config = dict(
    num_hidden_layers=10,
    hidden_size=256,
    n_experts=16,
    experts_per_token=1,
    d_expert=224,
    d_shared_expert=256,
    hidden_act='swiglu',
    moe_layers=[0, 1, 2, 3, 4, 5, 6, 7, 8, 9],
    router_score='sigmoid',
    normalize_top_k=False,
    routed_scale=1.0,
    balance_loss=0.000503,
    balance_bias=True,
    router_bias=True,
    scale_expert_input=True,
    init_std_router=0.00905,
    lr_router=0.00119,
    num_attention_heads=8,
    num_key_value_heads=1,
    head_dim=32,
    vocab_size=6955,
    norm='rmsnorm',
    norm_place='pre',
    norm_eps=1e-05,
    positions='rope',
    rope_theta=19500.0,
    rope_fraction=1.0,
    qk_norm=False,
    attn_scale=0.177,
    tie_word_embeddings=False,
    parallel_block=False,
    init='trunc',
    init_std_qkv=0.0175,
    init_std_o=0.00392,
    init_std_up=0.0175,
    init_std_down=0.00392,
    optimizer='soap_variant',
    learning_rate=0.00185,
    beta1=0.95,
    beta2=0.99,
    weight_decay=0.1,
    lr_head=0.00872,
    max_grad_norm=2.0,
    warmup_steps=200,
    schedule='wsd',
    decay_fraction=0.874,
    decay_shape='linear',
    final_lr_fraction=0.1,
    batch_tokens=65536,
    max_seq_len=1024,
    doc_mask=True,
    train_tokens=322900000,
    max_steps=4928,
    dataset='wikipedia_en',
)
Below are experts of layer 5 (counted from 0) of a mixture-of-experts language model. Rows are named down (a neuron's output weights, with its number) and show model dimensions 224-255. Each number is 128 + 32 x the weight over its row's rms, rounded and kept within 0 to 255. Numbers have three digits each.
Before each expert's rows: "comes before" lists some tokens at least twice as common just after its tokens as in all text. This comes from a sample of Wikipedia text that the model never trained on. Tokens count by the router's weight.

# expert 0
comes before: " The", "0", " He", " In", " It", "9"
down1:103148123133133134162090141115150087133140159168114111116139102122150059090156119198091129127090
down2:083176154152157105132157124144103102148083105121133097146179107099123111180124166147150188190075
down3:100086173107142120157126160180105126149120194166108115132149176193107120136131149128178119119087
down4:134129100212102166142119138150136178158140092126119147108119133151164101139190139127167198093145
down5:085171101105124107087164152106106066202109132129128146058128105159103150116117158159118118084129
down6:151139168152163109109119068159114140161120137126131137110163097132116146124108108100142118164124
down7:183088167149039107115102119178148137085120128145106146107113141158123159137152179074105122156156
down8:169166062149104109138112142204080165133089179094046115127099144174179132169129108138116112125077
down9:092152135101089108137125101126142117175128122154133123115154119095131089087070081155137127088104
down10:148154116100165130200157080153118156139148166147105158124137130119119180180067124068123138098128
down11:102107158088107122120110138060129130113162165109091140167153134108172147179092123110152119153099
down12:171091153093157104189144142109133156141075114101118066119142158155123164122106133140166104189159
down13:111121194131153129077158157070125133125111113143147139123148158095156118172137064047156059115070
down14:128102130120088134185151186141065137156130125106094076079139200146113127135143119123171132125154
down15:161142061100127129126114116134118118141087135125133101105134127170109108146127086127171184082148
down16:199065120155109096200081083161116174115167127099130110133059129106115159116116135176140144119080
down17:070183131090102157087124105184178152130029168151128137037111134185160163120118149131112110122085
down18:151131136173137178125111102206082138073134096102153137082131131176125082093121149160122115113180
down19:147168102085105088136126107117118100196146174112166150163113148074163059135137122157113116139087
down20:160123177141148156108114135137089140120147077128054094145074094103183089097150145135115146196151
down21:130117107175056141140144128127116164176150113143138147084160104093120121088126074112159158079162
down22:207091110173056064131129081174183054167094104123161139114126141098135121140102151129175152125089
down23:145151207117128143134129142116121133156142114168138119133116100168125097137182116087141124136146
down24:157105100199196084140152112104093098128106166097132110128129132123032154106155094064174070158116
down25:158082140093143080188162098104219175130151149112121111118112172104106091137135103129162080143123

# expert 9
comes before: "0", " |", ".", "–", "5", "9"
down1:153131093121116169152114083105143109057126150068094178133124100109153106098145065070136080138101
down2:075074136142109108114120151106133097161135112093096132112105123130053131068178129163152092109158
down3:091174166184086124092122156120184063166153073159144152147076155131151105081109108159105187144148
down4:133149116135147106109090161099186122063171187154115082159134138171187123132105164135138159127157
down5:085142126114141069164158176105132148141103116122179191109143145154083093116104109121118075116150
down6:079083135104099088074164155139141143168157154098096127069115089136099189106095138093137124163110
down7:185142080123114156148116142147155172136196150129127088060160065174121152133126100116098151114092
down8:140163134123092139136082123170147071164164118154103095165098105137135142131080141149128090151092
down9:140114063106118148135149058177177085059147142172117124121110162126158115158110139166145146137173
down10:120200138142097108070167160075110153143145143130098094168123082102104135136137133137117125132137
down11:142167159161138082108126151118118090103107170129178152117077160185110133091111120130081156119123
down12:133103155147126119095087119088100055163128109131120155140085098110168038128150136128124090147146
down13:130125151138092139135041117066105115090139169075139127101132163181142175119164118101104133090128
down14:142136119193132101177125121078160092130087187122135109126102111066157138123075093113134089138118
down15:055175129128141153139091176177167120089060101178133073145130189128103170103094153097141108077139
down16:082124076116132110111141161131159108081113131140090128116146166159083159117145104127169121113111
down17:125126082156102117160096081133092121134167135112146174092100115120140106142055113116175075137117
down18:185088158116181115160134115085108155179130161102072095136163148136108161140173137132177096110122
down19:093155168072140124094107108142093109089127112161140142095148129120096148152105125174108132141186
down20:114101170066128095110174143128149099244185125156134187094187116147128104139119142124147163150118
down21:089142139154119144174194158155152139085161135143139164158090079069108127078168117103084193079169
down22:103067074083130099122170155134157098044094144107068175121091131132101136117179134136185118129082
down23:110130141160112099084141187098116124183149117090163136136114149060107139089146236131125120144161
down24:134146121101176044064117087139090158109128145182118203170120104106097147130136066117080077147087
down25:171154138113121127103154149114183143107169091104189145097150152063130093091127104146131231103168

# expert 1
comes before: ":", "\n", "==\n", "-", " ==\n", "==\n\n"
down0:063087052170162136146188159230132105100138108124136079143086076146178149155118124089144070132128
down1:219137111098123182168132134158066152138147102088152076094082202107121091141085122131083092131133
down2:127140102102086122173095126100202099144122104109107105114104146123119163157111115112125094188116
down3:088163094101133141142098168112153132118121171166131114076174136100125147104129141110132055116153
down4:090138145137116142074199122125122128098084130185118118138165145117128125147110077161128130153128
down5:142178131171093135132092143098114145087108142120148179115158127121142127139179062178092128158111
down6:150139142121167069119152061102153147109076123082130153157094122157151113123172120104137121090158
down7:129151157139195149106199122112155190135162163156110091110141069118133136132186144135143107156187
down8:135132143099096153139138113133095122086158153128161122085085140077096101154085164182173146150110
down9:138134107145133144170100148169178122137121166123137155167132141212136174099144078092129123179072
down10:116138190152151158083137135172140106169076147148159165104138111121202151173089094136141109145213
down11:089035124130088174100108053094100124108129146089099118096214121105168125168081118128125113159122
down12:146129135099096137117120132132136141114155100174143111137118109160170159176139158101175080118121
down13:129119110112103121150154052102106149148080145132147122117156158131058070169134107080112065100084
down14:116133225114090121115069110158123159144167125143111129111100140131130110108191044130111145087151
down15:126136179166164068079133148045121131108175189209145104117130156154127138132132103150141110110091
down16:159106079109136153154118108130119127161084146144168123137138116169146149187125103156084129129132
down17:141097097172145096151158139110103145146150126154074123146104143134066127174168111108202127132075
down18:151093099163154131113061125118081159071161095154082088128113177104112147154157172112202073112092
down19:146060087123096113110130123062099092092193142136080093142099117132171083130130094158116088167119
down20:152106143154159084129099032168137105195128145108122095102110111113091112136133141125063145150126
down21:133142207111152097140105142190199130143088137151153123105153120141124169115110125150099105099097
down22:184138105105157083153143091161135109121095180112117088136097123125128140173154120115120097123103
down23:109109097066097168159128150114117174116120138149143131056123137090092122201099142100146096136101
down24:127185202145184098140130147135222164148093106094100074175140070088053110120136162134127093080149

# expert 8
comes before: "1", "2", "3", "4", "5", "6"
down0:112112110149122118185090087091174135104084099156104132147098079155159092167103110178133138103117
down1:179120121127113134106145142097106140178166156133125128153163162089137150117137130144181138060173
down2:167118113145120125103128162139153123047138184093154124090163104065129109131154119100154174115131
down3:148129114184159139099084114133157156128107144164116141144103169106107218065117118103105116101100
down4:074160097085058105176105088141175105092100123149152121173126072127129154144128139118148145067117
down5:129135141161190127158142154100167157106058155170063106136102116083091155077116119121169155160099
down6:125122150128179182165164163144204129102160134176101159171118140153105154066074117100152153094099
down7:130102118098108190148086102160109124093210176151127106097144100107159143134143055133126129079065
down8:093058090127140134121134088079162121106127143109104114134074107077161176098133139149065119151140
down9:131181138153118143113118105139072103118111102171087106101150121102154170113098132106094171118115
down10:141116100093143110153162078120144170174193112133148113085176132147131103155116173142205141138148
down11:107095087069073159111118074093111140151140107072148120156119125161110087126125141120172138111185
down12:118095118089146126107150178181126134186142118119138116071106128177182123083178179092129133180123
down13:066117108145187168045101146072141139077131123113162153120147126115142169110109125060137123093127
down14:091166147166139006097101121148146147089163122147185131118109154155149140159114151092114119167098
down15:124127149130111160080125123189130134096103104152069109155125165119117156131131126124127103161114
down16:103168122099133152149177119113160123173104085141100075122100192183115088103154100174130120144136
down17:131155085108091147138131102154193168080145107118131098130136151062155099091127109126163185134086
down18:142130178162107117169110106155075157125090105129143173175124129153087176115141110160141170158131
down19:106052080141087157122094212195099094144129138080132117099124132130172163086146178148099186144158
down20:175094045126126146109112079118161116089119100084085129150058113136129141156129084096095120137203
down21:154085175162120141141146111161162188100121135119169107133111126188141127107140193148097151150115
down22:147145144182129173157140120138117169158142072165164129163115100107132145124130209080197150154070
down23:138135178169149109109105140099131138177154104131116120153109108183177130159144110115167109097124
down24:137203128132122082093104110115120110093091122085069143111072042074175147145116150090097133181130

# expert 4
comes before: " of", ",", " in", " and", ".", ".\n\n"
down1:099129102077086141127101159149154135105134062124160118165085132126105119094154120132088083120112
down2:131130121131115104128122120188155128139092098167116127119125170151116118175113132218107135092171
down3:159098099090032102173095165099118159135092140174153158122106124128160152130109084054119066135178
down4:144141150090129216126147160081102143117138077126143114105154119125122106210145050154125134117160
down5:117045102105093158137061181127115172133152089131160070158124106166127107142120137143108139171097
down6:153172127145193115117154155057122146149113110136084102105089137101127156112115088134159155139127
down7:083122068149167149100121068084187122137180154157138100110094196147123157094140091116068119126063
down8:148168161194112118121123155132112152120129091165155187100167127160091132101125106158122109116105
down9:137139201116166144115175102133122108127122120142081144079102118113111159208145126085169123164120
down10:104111145166116074161123188174156101133152145146090116155097130121141145027158107109091135090137
down11:083087125104142067141125095139140186127118095130123107156111144139085127136158116112126085083077
down12:137087158125119181184138154126100161113121187058172109139103162079139126099133022102160140109094
down13:131154096137119107085105125121138120121108154120050192099080111163126131089122146114156170169089
down14:119112137149133145128157155080142163131136050203115128132133175126102126183176160146129127129168
down15:150114158105136137156182129107153146117146152144094136138174131114130097097133177150124121117150
down16:150140101116109116120087113141130159161096135126126127130146170154126134124181133140091091090082
down17:079107115114076149142075132151184146025134119067116115173073098143158095146115143126176202135121
down18:144140147085112108100140153110176159152109090127115126151124120075127174113107070159141116087129
down19:109135146102076162150161119134115144133097168140136098113176134088171118143156133100158146143116
down20:059130125116159185112105123089142126110160145064112170063093136151099129100154109106172112138154
down21:123158129120132063147124111128131095133090138151156153135091147111147154113088137124152145137177
down22:131071105171158145166149165148078144158135126145136131073170114132128146165127167090172128074140
down23:111107108157097053117102173165165115134095117096090132136131106179105088124122160148102109157126
down24:127112094145130173191120132054153123163099168183109166117131151097179124143090177120060122075175
down25:127142162115154165081180166019153094113164110127148179120144099108072079117115148156091116180122

# expert 6
comes before: " ", " —", " A", " +", " N", " D"
down1:110174164105114133113150154090110171115112106076128105115124114123160127187158133088110186165101
down2:126087145146131117108107128139145120090168115084146144134218114087107130138169139099149179118096
down3:194141120164147128134166137112159128141105159138130145152129111112097107159181152146152161135123
down4:117104129141134091129077158196124112135099113098162187157141179146161117138155193111091127149093
down5:111128116127152105148130117154152096143191105147125111132062097118192161172128129160106123128052
down6:129146081066097183156145145134174151114172106112141155168130089118117176146056202120158119139098
down7:159168112124169160180146172164103128109115136064108136143151086134117143110122174165187088081095
down8:127120179154129168183143107110097126140160163124179118118144184134083058098180255185123116139093
down9:111110088160132111154128150123101145146079179140118160161146135118108111094140114093164143118156
down10:117107127151099117046044068083122163110172078153103122111130117143136177121072085079146119064136
down11:109187140111102153134117179167107131110138092104120108182087125133135160091132143136108099084113
down12:113099153135093091163171184191160199089133116092090050126094055139118169082144153141147165124122
down13:147071165113075090097101085125105101178154071103101133195125133152121047160087083152144172111163
down14:101150147170127098137173107098148111109124113112114092166140220175090103118156160148197158117131
down15:131208169103103133125176106100099201115090151140154149102109123153097185162092121134126094177163
down16:150127128147126173162177152075151198164076134104127133083105153102141168051130140128108154138137
down17:119105119155200084119189076116105175106161134138119087138141120133158212083096168124145164094105
down18:126160146174156123081074146121119127113187105123162138070131094100077100151138085102085133143103
down19:146102087151111138124178164102126156113049129106123169102159133137063202106125099026152114076073
down20:167121091102151129129103155146134088110098116132187123140076103121153138132152094107130170111149
down21:136100131149188140145108156145129123112132126103120130106146126071154101132129099065149154134124
down22:166105084098067155136117132157147129154098159131096105084200117180124074139113136127139166132099
down23:177067148160107208193158134153133121144096100127111111131043122170115146047103113183083101074146
down24:055116097161086120078171178100134127118109212096110180106198094176142088204105107067168127089089
down25:156140164159146057097144187115124100157155126158134164178087150089119128172132149135083112124134